Experts of a small language model.
Experts: 64 experts in each of 18 layers, 32 SwiGLU neurons an expert, 8 picks a token, a shared expert of 64 neurons.
Below are experts of layer 5 (counted from 0) of a mixture-of-experts language model. Rows are named router (the router's row for the expert), gate (a neuron's input weights, with its number), up (a neuron's input weights, with its number) and show model dimensions 0-191. Each number is 128 + 24 x the weight over its row's rms, rounded and kept within 0 to 255. Numbers have three digits each.
Before each expert's rows: a language model's description of what the expert responds to. This comes from a sample of Wikipedia text that the model never trained on.

# expert 11
Description: Prepositions and conjunctions. Function words linking clauses, mostly prepositions and conjunctions, in narrative prose and plot summaries, e.g. to, into, during, against, and, of.
router:163140132145166138141096127124114124138123126141128145140120144126160090175131122133153083103130121145109107133151111063088101081099097136127130123133137132109123165117095097094161150148110096142131160133143135133152119131123153107148114105124145137157155132138098188151157119121077163122139144086111099137145117126153131167142132106130091117109150107098113121129156116132135178159133111181082155112140125154120148130097142128137141076085145120101166080171118118160121117157124145146129138139101116167132126156089135090138101103114176120099164151124090156101087104106090138154
gate0:131191154105113144136184093111133104127150128138107094132162151104136134156129144131167128145108106173129150132116101091099124138134112193141087127155085112122140090177095127148111142110121136166144138100142119137109127145151116113132152134148119087146112108130136152099092127108095136107115132138114131147084148098092138140166162123103090105140120136143143154156129137131104111132107148122156211107081103087146153140124125140167089109132104141126159110143111104111108153081143088133148129101093143097137104128100145106149134135114113097144112150136074103093131154146102103109
up0:132142153146141121094127127108119087159104106184142117136139117121134139134111144142149140145148095143123137150125118102107115133134110149105141131158145165116127163118107119128142117159121136146185109145096117157131128161129154160161146087162124120134134113123116111156153129105131146095151096161125134115198129114142156100142068104125093158081123108162125130135057141082134104178128169162112167146129126122131144122133121146128143129158152129094111095175155078154150107138123097130110148149125110138163130125094103135135088110097128143136112108125094122106114157060120081183
gate1:137091173134144140113129137118094095118097138079122108136106118176112148147162122126155132112133128105127152145120151130129140151155166124150165098083137109189125141144133130109126110095134118094115123120110113130153138144106127129117153121128125132095136109122155064109128122134159112116112126123137144151146147160177126146123124149119126124148120138129062101147154164128119132113095130168092099163136156172162171135174136118115129148192161131161093081141076155112096064169136135166130115150109159111134149095112141143138100086141108129147124149103089147134103129109130162105
up1:154092124096141101116163141091139107123121093101144081152130128127147167141128144105102101134096104131100176128129099128150139151122101086090138129164087138108114151139118134094125124129138128101165130078139108129143103129141174145164088139149119137157153137122096139103119115110137147160154105121117117140108106092131071128130107168115129130144107141134119100125110107161154125139184146131127160143140159152170189099113160144079137117140151164112129138109100132162099100136126168164122119151113184099163161150127108130107117083165113154108123157121087153131130119143088146092

# expert 16
Description: Tables and list structure. Generic tokens in tables, lists and headings: cell pipes, line-break dashes, header words like Score, Total, Votes, years, name fragments.
router:077136116136127168155064147133127118089158124140116152111159141120153098134132091111117130116149108148114124112139129125128176145099133118127138127152109147133186090164087149123130092137124119189146138124140161145153171126141096135119122104126159163147113193104128124146148071142141151160135126100072130193098144091122095134156156112122139131151158131120143113123139139116136137151151112154136155119137103151078118167105104116145114098085130135136110125094122101140149078132111088123061148108116128111105122120152163098149133104126134115135100085126147157110118094141126131126
gate0:143117132151113118161152137120117145140150103124144113108093115116127090146176125131106093149159114166107057143119115150072122122113137131144100147088129139118150088135120094161156137171102134158169136138114102155158128117129145136140168087094115162164138124134127151117095146129151162118124138128134117110094099095113184106124141171144129153111092098122163172137143126119127093128098172113149142130140100125123146139129119116157141095143133081107100127117150119134133126122160102159137076099142121075099147135124142149181109094182137192103091121123105121151114137113150125111
up0:108096149111078127104152152186163116129099117141147112124159084131124099160165120121123102082114121147171147169152172142103143101102163118135147129170144127120153121130163115140116149104138139122111137132122110111138141153159190134130150135130147122132155145139077144154136143150159157174107118094136157087126165123121114145148112145122115154089127147109095133137127163152124119121108143099072146116165127143131153096151137109080157121146118130136116126179112137150123136107111113128125138138116104122125149156169078134181135120113107073134190120097096100116086121135114124171
gate1:122124080089134159137143112138119124095149125124112107120120156125099091120145103128126106169171138111127103177141142086143124123139125138149121118157139158130119054129103160170171186126142116173121130138142104130164127067153125073152101189144130136131132140139126136128157153126110140110107143135113137070105105057140123119086104141097155104155114136112114100124122127178145134113128137174127161148136103117118126098120141092096097156124142144172149116101154135171147104128138152105121140113121157148117148129114111150126102108104137121117167119148170108122152114119133155084
up1:101130149127193096088155171108157102097116101139139135131089110123191153153135162105165113143116124157061144109109163177100112133124091118069138161101117126116114135157109129126097125158131140178112111159102118141131085145131135132135127083123160123140128131093134122134134115155163128135143105114105096144106111134134121085126149115114148143147123165188094137151122100106136087084142171136124147110088153110140127103118123102099160113139110110092138109114089154119098118151154131132115131097149130122169103100161117082143127135152154118127150124134118112144099102140152148149

# expert 39
Description: Taxonomy and year prefixes. The word family in "genus of … in the family", colons after Species or Authority, and year prefixes like 192, 200.
router:155128141137142132165126144100092133131141111134147160117098123145110138116145130113157132096104088148078119151158162090139179114101134106124147072129175172117147111130150134116145106139089083109127081145125118134155150124122136106107123147133139110130106198085157142137170136123136143078129164115097170117106122111169131112121140117134132150158153112125097158135130099175137119118051115133084146108143103126129141153131111150134099110097157152111118137125105167141137062120122101169112110121093155148134135162130113128119104131112138106127141150134105133177109124153113070125
gate0:186175146116172129152122138101173123090109135138111135127109126084166113103140133144129178134105092178109140137158169119132167118107145125128113110166128140132100115081138143116114077109134117143113101126099122156109146131083098102160114143140142088138136140114123093156090143129143094170143123102119128157076125112129180093120121111186158140136074112119129143115143099126107137168140130111107099097126107114154146108104134097138138123124136186116106142152097163139116128166099121120123136103096175148100117131151123096116161129136093120142137138101102149117170152094137137107
up0:092085137084115104151097160137132147177098111096173112108122114154180062139114131106150124102106131142109122147124107099139120154124151112139139112116160106134154149099114144109098123127108100127107142132127147089120185146156172122161153133094172134137124113141088118112134103157131114133113150140150112131146133182117120196121150126111132127097148086157139138154138141161171151151106100119121129103140136154083149138150183143146130108118076118103152109144184109128153096121136120126126109121145122151141130118143136122162123080104145091114170123136107178141106149149158106135
gate1:121113116149135108122153095071111126138141144131101153128150131174181138096145132100136140163100113167109051171136153152080125178144138094112154134079141141158138141120135101139096100158131143115103094127148143129105168101134104104153123120116094153123117145154156140144116147135103128118136155116102097144127148117094153134126131130144121162158138174141090155097121086126121128117125092147155137124107113156144154141132129128139136131150098099122174105117121160070086116147120144163147152084177121149106143121099130128122133131079156157093174135120111129096106134091136092127
up1:104114151092134157130121163117095104131092119137128132162125138112146157116130100119144119125161137113137157087173109097128122144119126141109094128146141179112111144126088129125148131136130067134169155157120055132134121168160128167099170134110148130100093129146080160106144113142177116144079093126126122106138115104155108098143134116138135087111081099124151137137127134169116138104139187108091134123134122153111137149121136152120132122113138149143129142087088116176153137098136177109124108171076153114118133115086130107147153158181138132116107092139098152162139130139122150135

# expert 49
Description: Prepositions and section headings. Prepositions and articles like of, in, the, for in prose, and words in biography headings such as Early life, Personal life.
router:135148107112149137128143115123126145104140150148095135125137156145155147142124126146136130126126106138147097142127149109085102095114100113131167117133134156120127098122096104143188107154069116124167156173128136125136153098128142080136131115153167170159121157132139138072149095144103131122121115103124100112123115109144118157140135083146134094086140168134131148130134089148134180145101128161080137114086095116100194167113109126158105129152127082129138095129124077123131154076107123157096148104089130149146118165121138158142111115168157125113096137182089129114114121144108108141
gate0:130141135085129114136172099176165086072138114125143079151128105132091150146108095140140143106141143128097130135148102173137118122128107146142147112103097131154092150116103124110114135119145087149142123118157143130156172085098130092115133113122121102130146136191073156130092109137110082117154124142118146113115131113106150122142149160124157125164158155131151120113101087151081101142135147146145136145109162133145139124169104155093134099151102178167116084133101128116179134137126159123146101106139111088156146127139117157125123111145089094139085079108111128140144147131144119091
up0:124103141165132142091102136094126177130105142101171133121095084113139114154142172103106128079126115134117155217111121114185173159127119159116122141096152165106119090107131125139116096122114154130091118139109092105119111153140132149101159146128135123131141114086135131130146130145122112117104124137125117130173114100137144140126114127108137132087101138133139129139107107151116078141148119082122077121192129114142161127102128142137144139116132128077158145139078168174123103118150131145135113142131171169104135144087152095141156124070120159118154141135134119120143153162155123146
gate1:104105138114145115141140135133107134136135148164104118131127146128119121135108152152112140175114136123141090132145084096104108101121130161162100118129121147127119075142137141177166150135145126129122125149104141131127124131138133140163114102129149119167140115124107140124144147139151166141143102095148079160134137059107145125138186152159139095140144127149111104151142095153105141137140139101096185151101122135158162116134090103149099140118177184173101159141131180086177151114138142114131131129182093146149127097105133136109116111069104145113126118118066094092140121092117144126
up1:156104139124170105098129138086152139133156127158105132130155124135130138127140124098124124133127101169104156118140150151087147107096111113132150116134118114159123152128151130169148110132138150160134152153119149136124113145106125144147131117125137146111149126112141132118202119166115159148159076133120101165116103095122115112123131112153129099113131121154097123098094156173114146135095169135124156138110105106103160096107114135062130125117109099169140122105124111101164099142121096124117146139098173075153128133076094180138126142187135087104131115073127127152129083181115081114

# expert 8
Description: Verb-attached prepositions. Prepositions and linking words after a verb or noun in biographies and sports text, such as by, on, over, at, during.
router:120168136142163123158093109130114137117109124144100151117166133151156091147121105140127085106123093151112107120133122079094080086109116111124125097120155113120129133152125091111154153122117107164176161134169165150140119118145144139163118137127187203133141150148136179123137086108081131147151118109110098132122136142137119163123172104150105132093125134098139135130138079117126170153135113176106140123122107087097165112138130118126103093121158123104164101153155087171135119140081157145129156115123112157110099161119118146119126100177122144111099120154131138105109130116115146109
gate0:117128135126092163132129135134118112131143140139137153094120122073098153127116118131106121144121123152114069110103104173113174107115116108122097161149116119132162096142120144170092121111151143142149138115123079146132194116120102160136145132136129091123118115131157110087118150174129130117140055162125135131095163142148137123143113114112125137073098147127117110142150171113168092122104141136114138145116111126110113152138133147145109114114153089139116141148073087165111106127149133112128122110097152105158119146194161173118151129166106106159101136163097124138171174119140096092
up0:144111174154129093134158116100138173111111098137142085130151127158146133130128140111149121106145128147112149112115109167121103094106145088094115148133152118107121204109127123072117102118126149107121076123145141111111144143103162104152147099136112134114120139106119135085142125119146123111136187141134100095183110155141122146175116140161138155091148096129146128111140145110153138146159148123151120136129080142111123091143156126105194139104129130157123110177164098153101093123112166163138121149079103147177123098156117108113148110152142137129145123135183130154153129122132161157
gate1:089153103125106099119102120197146155155102139136096127131127129129115119112102123115069100132073148131166116105134136133117143144132126125150135131104103092123175104106124147123096099097121111145091119145116141126132118125176140124126084157088142136105155120177132111128133133108140090139161150104139148154105159109106120080120160089122091092118073093136094111144165151120152128119091144123160095109166139124120106143121151117118099113108125174143102121103120121151144094142117101139135144123155125121128167168122167150153127101091136117153164164177112064117135122108162122105
up1:103116133147183135132088133116168108169157130118111145109159117117156134119117077110128092125100099113111138116123112162108100163121155119143116126104166119130136121146117122152161147078127111111154171126157102164142154111154138112153119160099153154136145146171122163095155091154149125169143089106103139170106119156145141098106133134145135114127133141117138133126151165137113142117115144150140130123160113103078130181191122092130097103112126109176144105086127135152147125106101097148099148125093088092099110165142133121153111094172118103131141119168157081113101158135135148119

# expert 42
Description: Sentence ends, possessed nouns. Periods, apostrophes and line-final tokens, plus nouns right after his/her/their in biographies, such as his job, his days, their list.
router:168164138124152131142131147086118138104134093167095141109113085154152161098127128131145124087165130114111089109136134114084093113076143127140123090161186138123125144093138096090157165167127109125143109166134151163142168120108161120144155118127165147165087171132146095147137099143113150109111105105077098140109142112162125113163133085135155137138125139112108142078118115132134125164104110140111122128111119116107140137124084180115108104123153116124122127141096153109130168106156143083098154141130110122141126148106153124178101145131137118092103133161116164159115090114148130149
gate0:145156133115135111163116127150097137134112134122158126121099160133167084142157066127137126161122109136124077110171088109136147137109116166132063090090138086105139102158142120081125123107111122162142129107090095145148153115113119114121173121128108102169159164123129099146095138143110146142169118130139120147078112140096130142136142094101109124143112181136153156157179105095134162135095144164152089151164154132155102084171135145159096109106137107142129168172092098122116120119163135143119099104115111118131125135129133103130146131131117151122102149130094118127148146138143099112
up0:134131156158095119099115121116110104127118102173144134163167124157107151163106131156134116107088156110152156159122111145167155148136130074122161153161177173113088160118127146161109103156138142113145161148122122113104173107118111115129124096111133150115120120143099123098170101103127136131110102167163170137155138160142114128127106131123176106139122115158113112073090158116099149107124131108067170120100141142101142126102124163076148141107129155154146106110135160133111109147110117146138124133135115144136132094125125115085161155124128168137123109107180150130061108123138111154
gate1:121153157122147122120096083086123109151152113139096113129082064138133111141121129095116132091164099105119094188142106159129109152144106099156142104120073168128177172139132126104146131102119101079123105104113111140155141115114120100171154141147121125146159125128111140180156112091141154158134109097127101143099155119124098165123131140120145106143167163136121161130139129119172160166134134158162158123111128120134071142135142135155115142109129114112133134106084092120123095136112124156122109123068116113145139132115149137129102110182129127120162098121139131064145120107138108137
up1:151132110157133111105148096132174125131154133146109101117150086135129131122088113146105146069132124125125134141114107111151168133144065106121164132153083175096139128126135144106077121124144122162109139137161142086138122158099103140171159137191120116098125116129090093079106105123177157159162120124104081119093130186152192111100104152134147120118150118149162137128099101114139145145138144136100148140148095118152124111080172113125136171110157120109158123096110129111133156136128126127123122129109122085127131119140139120130105122148130161118169113133166139087141120151138155117

# expert 12
Description: Military contexts and fragments. Nouns like offensive, fire, air, mm in warfare and military text, plus assorted mid-word pieces such as om, am, hit, ing.
router:160119144170142142173097162117140132109127125116144143158171093153123123109125113090145089132140105141112079097134121113067116129083184102111130153158143095097149104117093098122145093149099120144158127139141128161175168116141119109145114132120166157132103150071131160083117109107108098103154151098122129117153127130099120119133142113151128116130113140118125126104171121160116144135129135118097104100140131151107173149147109135157083131064121079122152137141165113128160126107121139116115147120131091147108177205144130108174125156123137130128107141157121130130116109125116118164
gate1:143086144166130111147124177128114150109137113122161150185181151147131080101174157129123121133090124099159143112121161087126126123121162112127127105116109142130133110078120116116084107115141090097101144117114120137128165111127085147147109166077107144161150127138115154133105109092133135141131180137132079137117150091118096088086163164129117163134114142120111123129150140142114172130154120126107075120150129099139102147147145108105061131101110150131151158130135119134105135128090105115134153161127126138091182123138159123120163135117127147152131148133133135078150120138122116183
up1:131097107104127160121129113125130062116125074146094168134103116139087112138161100094140089156141130122114167148167129097126108137136126113088129151109137152125144122129177141157134140171144119143110153113129122128077091135108131130155176132123155098068146129139142127121127118131120113139134145147128111134088154176166118124098115139166118108085115138160148133142124092182150102123127172113143131159093153122148111105115131122089149182136120176133129138121104119129095158126145122146143090115129131122126137127116151131098140106181094089081160129154109129153105091119131193149
gate2:090095152185115138133129125145074122124087139131098126159087142155164147196107125150137113128183113119143130125097144175151145146116167156161136133148147117153131119135111135144150152090099138132104115162122089169150131100122073136126132131106162109120124104130130137087094116129122146091127110130111099104135122095145112122095125137135129112077099127104122127138136156163094150117110106151162139160104145143104131129117153085168139095153134109151139126107154099105203145122127145131093106162118134141088112155124121074139128103142164137115133159148163161132084136138146121146
up2:125164124120137168120112082184120110137122166133105136089105089099126102109126135163134117144121119167140096164147085087110115126093114122136123130145187150134162109109126119103138118110126140131108154123113151084124125107138151101125173093138101129142144160150102139110130119091142099171143154109104125091148112107122142161077118129146167096125139118172128139150130103147133143104136125123143123136171065165155133103136119159146124151126141105143171089159136157150105128094087154141104144117129132166159099142179151097162127154150163112156151129099081103096120097115130141125

# expert 5
Description: Verbs and auxiliaries. Main verbs, auxiliaries and participles in running prose, e.g. is, was, have been, made, used, became, executed, remain.
router:123166139164123116152114140087120108112091110116134146111133102125138099111155104118152087119149102161106112119152115050114122113123099121107119110158138144088153131134109132068145171135099083139149130130166113133140136133171149123101134146104131127136149162125106182153157122103096146113135126099122082151150120153178112128145143116119128115117168115116134172143143116158121172138148135175135155087173134115102129140124155149112151076084150130079149095152124128161122102134138164116110107136109130173121159168095142108163126076145145114074120128154108135128124141123131112147
gate0:142122139164104157151116114113127117145152163117120096102123135101122091145115086193179069120149133153123127118127130091165160119121111149162122119160135126129105133164138106116176137099091129167150128109151135152155131111148130152139098126119103100101169108100117147171118156111147153150145122125140136147094150122144150197147096110098152096121104163080164139146092133126120150104136130109102157139136118155153118112132124140153128118154166122112129102155116115094121131123127131096104114096098140067132102107118118126093143131135090135135105137135089054104125182119114103161
up0:102099143121131111104124114142116110131086138136147154184131109130107159158101165095113170151091142136127140093159143128120094135134135084118166153131129106100132171124116169117124126176184168127120132152141148128085160145112126159096139094154181156130137115149112146111098132111143129125136138180121128132187126123113133091140115121156143151106115078148102134125131124143092100140110141164126096127150080116120130119098115125059124114109106168109138093115150122133132089116130132168128134158111139109147162128092089186126124103104105132148157193135120136135145121135116121162
gate1:143133130080152105103158131116118161135124128088124085170132082119134118132122140128121151170173129116171114175120165122098121124129072128202163107126139129106150121100134139143132142155098099125105119154149142120129117129145167121149117137142081166142147120105106153170144158168109134079085149086142083136083135162096148080139099166150138132107143105109099151130120117123109148109098122145111118128116117074142147151184103070104148113128126124137140095136121107095127127160129176127134143089130128092124112128149142110142149127126148121110125095125131134090142097139147126153
up1:164148141124144107141108148114136122112104124154140122142169092124123083132143112113144134108147137148090136135171129100094115117108098104154126137139136170114163167143148117128109118159124107177132164165107132089138103152137150089197189099154132127091141146117121125151158111119139141090124138116110096132120125128085124138128131118130120124130182067123118163120134092080145143123112137162111155091168080147107126129109127132119159126095132109118163114135102150141138119109170151104116139129158134137181143134121115147170056130130173074108147145079139146136133109122124098126

# expert 3
Description: Table pipes and prepositions. Pipe separators inside data tables and short function words or colons before a name or value, such as in, is, on, Country:.
router:130145113143125148142080132080088135101153098121144132107151138130139078145174122133170109106164097129094083150120120104144167158091159134092140113165124138108148126140110106114155135134116113154146165121145172187159123135150117103150114100146124147158107140074145163152150111130083162112132153095115125161151152105117095134087137098145090082152142139121151128119158133151112139175139131135137132125134121104102150150163080127161089132109125060146150104126119102172139106121107121136096148116114129127143109138120141090109095119156159121133077110138129164145124127105122149116
gate0:108166146174128131137091128136116122150145110181103111120123107116131120126137137155140125113115123124151113129089095096127165124165119120136135133150167132144092115147145101135125109109135102173153158131141129137157180153168103147112121142135135088154113129114094109142124139082146105111162078127120157123077106099096132139094127115105096110123081133156135103112168152089172132137146136166162142142144176094105147125154107130160125122126100140114088112120107099102145082128147132138121123157046126066133158143123182099127138110112150149083100144157122115115125141137164139123
up0:132092147115131099149141113146129123140115124139140153117108075124140113141130167101107116136140137107127143141143119127117077123127144078120197136131139168103127165073179140109152127148108096123134097154100086125074109133147096093114117086145135124127161111174146147135155079136131113112106160117152115083154117181130135094153108168159161114113126136138110100131082126143097155146160130110102134095137142146146145105118133136113108133125110100137141159112148133140155143109070140110129097125149133139135150139081161101145109115103063144113153141183143161146116101108155143115
gate1:117125077126124118186106111103165134099155128112128141107131135151123175149136154123136144113180093122119103131134152111122139120103127129095084141136094115159148068151123099148110154154142190104141131131107143118145151118142119079162114098155151131125130141086138148147120146131114110131118149108099103134074074128087154107133137132145137085140115138141099109089167104111110147132122085169145156084107132126118151149136125107139066130150143091164121146167141133135141117141096120104113113120145154157135095138143092103105099119123106114097146108161155150066149143103158102121
up1:120121140172137140074134156115119084101143136119172122156107113096126076144109104108084090102115143116142130109137132104114144125166134136143158099150117161121116135129135123143126098101109118142078115106128056153110123142128137110086152155108097135115125114130146157130139111117132122124104157119152111160170179124177100146101106120089108151116169139114179154118127131125110122114117170102100107146138114148161108132114151142156185111131094145120194173132109146127146131130113132117134148121109069099166127133122174122156118136130181097140106148117117137146138097137150105174

# expert 29
Description: Clause-end punctuation, common nouns. Commas, periods and semicolons ending clauses, plus common nouns after the, such as album, film, season, company, story.
router:122105119112195110128107153098096098108127126149153140131132086183153140146124105103146085122175101148115124157108112118110112140121102086084143107127149161102154146101141140102116133149104084151132136171108123153169125131141119154117135070155143126150120160139149117100143084132144120108102114129084128139125143142129145145112139118100119147114139152161102090141146105153130143126133061133131123085146145159102129132087120177134138105077126096105143079140129136127132117133100132101131113135113093120091171140146173116168104126145141129157124115125134188168094084112155135147
gate0:146130130080138144111092128132118093114131146167175144138108124105143157114097125117084124179142116113148109143108135138112123145137164124129158109146104118111166141185165125152128129111130124148134149103090118139145106164137109145159116142130104094092131132159072136095159099125135121145116100143157121116104146121122098122112144132142056102102097122134118182127135160119168159131157110155145150100126120129120133155111155121140137090103114157154101100080056173094127090157165133123180106137134084154103147139122123113124138125141086123156130123108093118104123112144091142088
up0:115102185131097119098114102157117118126097124121067126109129128133136131149141126121119130106156160175149199168119118096164132125136071122120142120160153099131107116090131105084142110152118091162096141144138128092122156122101149136128130152140128133155118098093121149111144118118163126144148146147137127139189093134148121147080086125149140133123160121132103126118185179143095164170085116149146139116194139130110158133123130169156125157139104089125123116108130087123089143135112136156107123117123140166147117104112142141149146145099119114108141103099139154102136100117146090162
gate1:095111128158179146128136099106096070118125150141117142109107058147187116151135081164145111131145134146148115153130153118134144123137077104099173131115129124102116139103145102091119115135120111157108100143119119167145144139150118140128132070183127105086134129150118118120136125099147150092136121138088118146186169098128156129123094114131108125155162100146104119099117147160130149122134100154112106130138115192119112154138158104133126136127119133113124131142120123116127086147118109075144163130144107179112148120184131147101124128095077107143124125133163136100110096105134090140
up1:135125105134092091129124153120159149105164102114110149146133176093070166087143108136109109109130114097116104137102166111119136142135131191132144120109147081135132084142105115167113121128163155141131148118138095103120131124135124114139117181110148137145108116133088147131136123144123140174088110102162120116105097116132100133079140140179173139093117152093092147113121161124100139122123185141131176136104107121145150106115187117147123155129119146134147117076127135139114098113135137131111153139130157108154125146121104083130133125141183186116155134125125099140111145149100160080

# expert 2
Description: Proper name words. Capitalized words and pieces inside names of teams, organizations, works and places, often after the or quotes, e.g. United, British, University.
router:137140131157150141110123126119107109090159094133119172115132089127139156078115101147110099111110096143104106129081096132093115124088163111091150108149158144129146145140144108104186134134092149150175141186154130134152134123139133120119098146107171177136114164116143119126163066142135128149134129089089110142127131134147147161129163115158134120130155126158092154118146108152125157172137077139114145105086157132103175176100097148113127120116114141154097099137095153163139127102100149128076143136114116108113133140128180134131129112126137120128114114142108139136086114109162151096
gate1:119129133141129123091164115130099114146103161179155158106121091144188101099151118084132107123133111127090140139096161172102124133153123081136108138071113112132112127136154095156169145144110126115102084173138118159158162112125133114125100115108115162119189126156121086103123102141139147161140175111118130118077152116107111166140150128153127132135167134166112111126179119128105142157114162128098136073123159136137147145115135081140136135117134122126128083155114102074109122115102098158139155133104097094097138126144133125140154134131121094133128154144143146104154083127138151125
up1:125097109157130129050179101085149142132131127147133161097107099113152148069138095110100091099122144124112163129103110150163172142147161110123109178153102104130128132152147146140174145155149157144087125136153100159133118170133113086117129133097119134154141109140132096115159094166110161176124120110145131128096136142141120173130135152138137119143123142200113105116110122150122089110116126097089138124132137137152131087112166088137109137138107165140131099164130122109114155117105130099144168125143112086089121098113111152150143135128121094165126138119141100148132113117152161109
gate2:121134144117116094114070097121115158125137126116111154158147162063158148152121083176147140123135138168120116130147131145111156125108140175113105150166088129124141087098121126104144100056101103103147124137108122109127139136130121210165166143101135145116136161075130124122142115111083133170140140119119134143153134114115120156123132122124125093134144097173144120136129134144113156143112082127105149113104131152113158170142160090123104144119147120086110116116168129159114154091104103129104114120102101119075169151112155116148123091104155136116141139162123130145120101127164136129
up2:118148163124095088151115085115092127097128144115080147178136152098128173161137075175117113088129136153116127112150158137132141133104146166082134140170080128112118102073143130112127108069117105099123135119119109111117130114133125156189165111092132127123141128081124155125099089157124121140143157112115123162105158135140132097132144131066118135122124130175133124133098151132112120144148091101093110115128132156132176163123160124111113128154142152091140107144135148181117175106108141143143126118136159125146157133108161143159121111112138093132146093092110134122117133102151144101

# expert 47
Description: Wiki structure markers. Heading marks, list dashes, pipes and = signs in wiki layout, plus stock phrases like may refer to, See also, Born.
router:132144121136129144160125119105139147072155134123101166089124119143147112115101071122141102121174092149096113158121116119116169104094101134135124114143116159137138079145106179132159138148116090157131117126161133152159174091114110123148113146128140197148133153122144154130152092137109135146154154127088141144081145121152094146109153100112134112113113132102126144117136095121159158132113127160144202110151104160108139169121114112158101121123106127135132081132134113156156097116150093133120166081107128149118125144165123071170129123124116094110129130138099140131079122114127092100
gate2:088160111107137115127118149130135161166100131130124101105127124143100131088120135157103136135177114123151119130131110131150127094106151168090098133145107122130146110079160170097134147112120124121126130168120106121122135111153125114156125142068111163140143153137146100087147125089091113144104142155093091128137126167137141128094127108087091129121134130173132137143145108123124130097084138117159101119144128132172129121113135103143151159109118125112126185091173080132154181115119164065128124112134088088081148152172186108151128139114108101116136113168142132124136173133156128129
up2:143155121140138150150087118174170119148106153120128132126140154107142145116160105138141104100096107124133127161139114100125163174115157130119114164151109096124093116112093111133124126082125125090106140111154085090156151144198136134192151106090102135128151146094145111100090132100095130108162135130125144140121137148117127150113108132182137151123127145132100114131133123106093122167167103101122122086190112108128133109158177131147142094118157095104158160135116140139115117127142098112106091176131122141127131127133128103161128103150188162139124157124147135150111105084113154088
gate3:133130118150111123141146134108126112154084108127154126079122133094090156150130089108154145121108128160062093141133143121099168144127127144149077087142117142101149115110139132110101117109097145118120114126171129140127086148146128153095138133156174119177090143146160109149158123101179127129129138098118105145117127106125150128117183142120146117128143143146163140148142107122158145103077089146146135187153118109136144147141106105127124116084138137126128116106069125122121166103139152127157072112125119104146176133082133128126112095111124170123066101103127145120140133188114136141
up3:147141139104090136111136107158146114134122134115099120116106135162108075123137111142153122106149092108146110086137088105127122174105122121095132100106199105114090124080142155134159127076129104125116120119108125113109165140163136134135125116131121106101123109140084118146142170110090149108141143138184147105158108153148127126135100112116116130155072135119082115121134128133090145121102155072118114091121139132136119123167127178159116175132146102123154124184145113162085169133169114126141142153110134104169098113137103168145119148136122116111124112120157093111083154111134084129

# expert 23
Description: Table pipes, parentheses. Pipe separators in data tables and opening parentheses before dates or notes in lists, plus name particles like ibn, von, Sir.
router:117113143146158159137095164100096170114127113113182135134087131191143124147119123147143117115144094111122109134155148094134124136131093102103114133147153117157130118217120148152131126107104089148146142175128137114184118163107121118141141094101096130159119143121126107152130102109104120143143131118096106162101176139141140128094185112139119131147111146127100123106149129160130143147131107160156099120147076118066107097076088132116114126122116076143134139139102139109130107111098159133113106117089113137140120161147163109154111128153143118109093094120156137131085135128151100151
gate2:098136135080136130093153205137121090142115136170104151108138120135128128115147146112157128117142116151131083110177159115145166079127145127134119146151108124153144087130069136130136158102100146130138103146122123179109117113130125107125142133111165075133117146079135099144131179159106136115105131162132144109083096122116144116129105124117139086144099115145148157142112123117094114110125154165169143135070091134145169139080130135131118113148127158140108179097135099111150125139133142093146117121144095155106102164139121161097184141132104136125137158128108100125097127108150095110
up2:139121127130096143123140115175116137107091102147109133153130136123114140135185103147132107140137116129117113145120120132101134152143129170131143104157136149134106114094121119130156127135145140107114133118157139116116158114130144152135122142122141125119129123140117157136118112122150144132119119142118108135150164103102082171135085133201151095108072143104074137123165115149182131140129137117126119091165134140129118139188122115109118128068116088098162066182121143171089111107101094191109129109170139148120149107135071126163105086136161128112150112134114179131111127093101157104
gate3:127177162144103151181163141106112131138125145113118111111115128127110141122121119097140118107090131140099085153098114107116142138105115110136092098140186096119139134162147140132117157089094101152113147110134110132142108140115147121087136113103184115118126125105113107137150107116080145107127154129152090163116130090120156131100183078116102141140125150114146161131221090150131156150090090132138131090116144104116122150157115155170115120081119144140140129107103186141123160086133107103150136119153136152141105143151107145124106112118095138112141143163142158157142139165129153118
up3:133145131173079120125166175151147117130130121127123148109103126095111101147135143146154165086116121111150129099196092132143113137131118148162128138127144134146109154115115133122137140133142134141099111097151135111090126121056119149113093125121148118114102109143076124110108186066146122117104139104160142130100119161126134161126175130105136175159129110120125140126168114136130078128109126104077099134110137134144131147103168127177166127085158145119121080114121171123130153141167110148145170138167131112145113141154114126103131146076100142132169088128144123104122150145109099144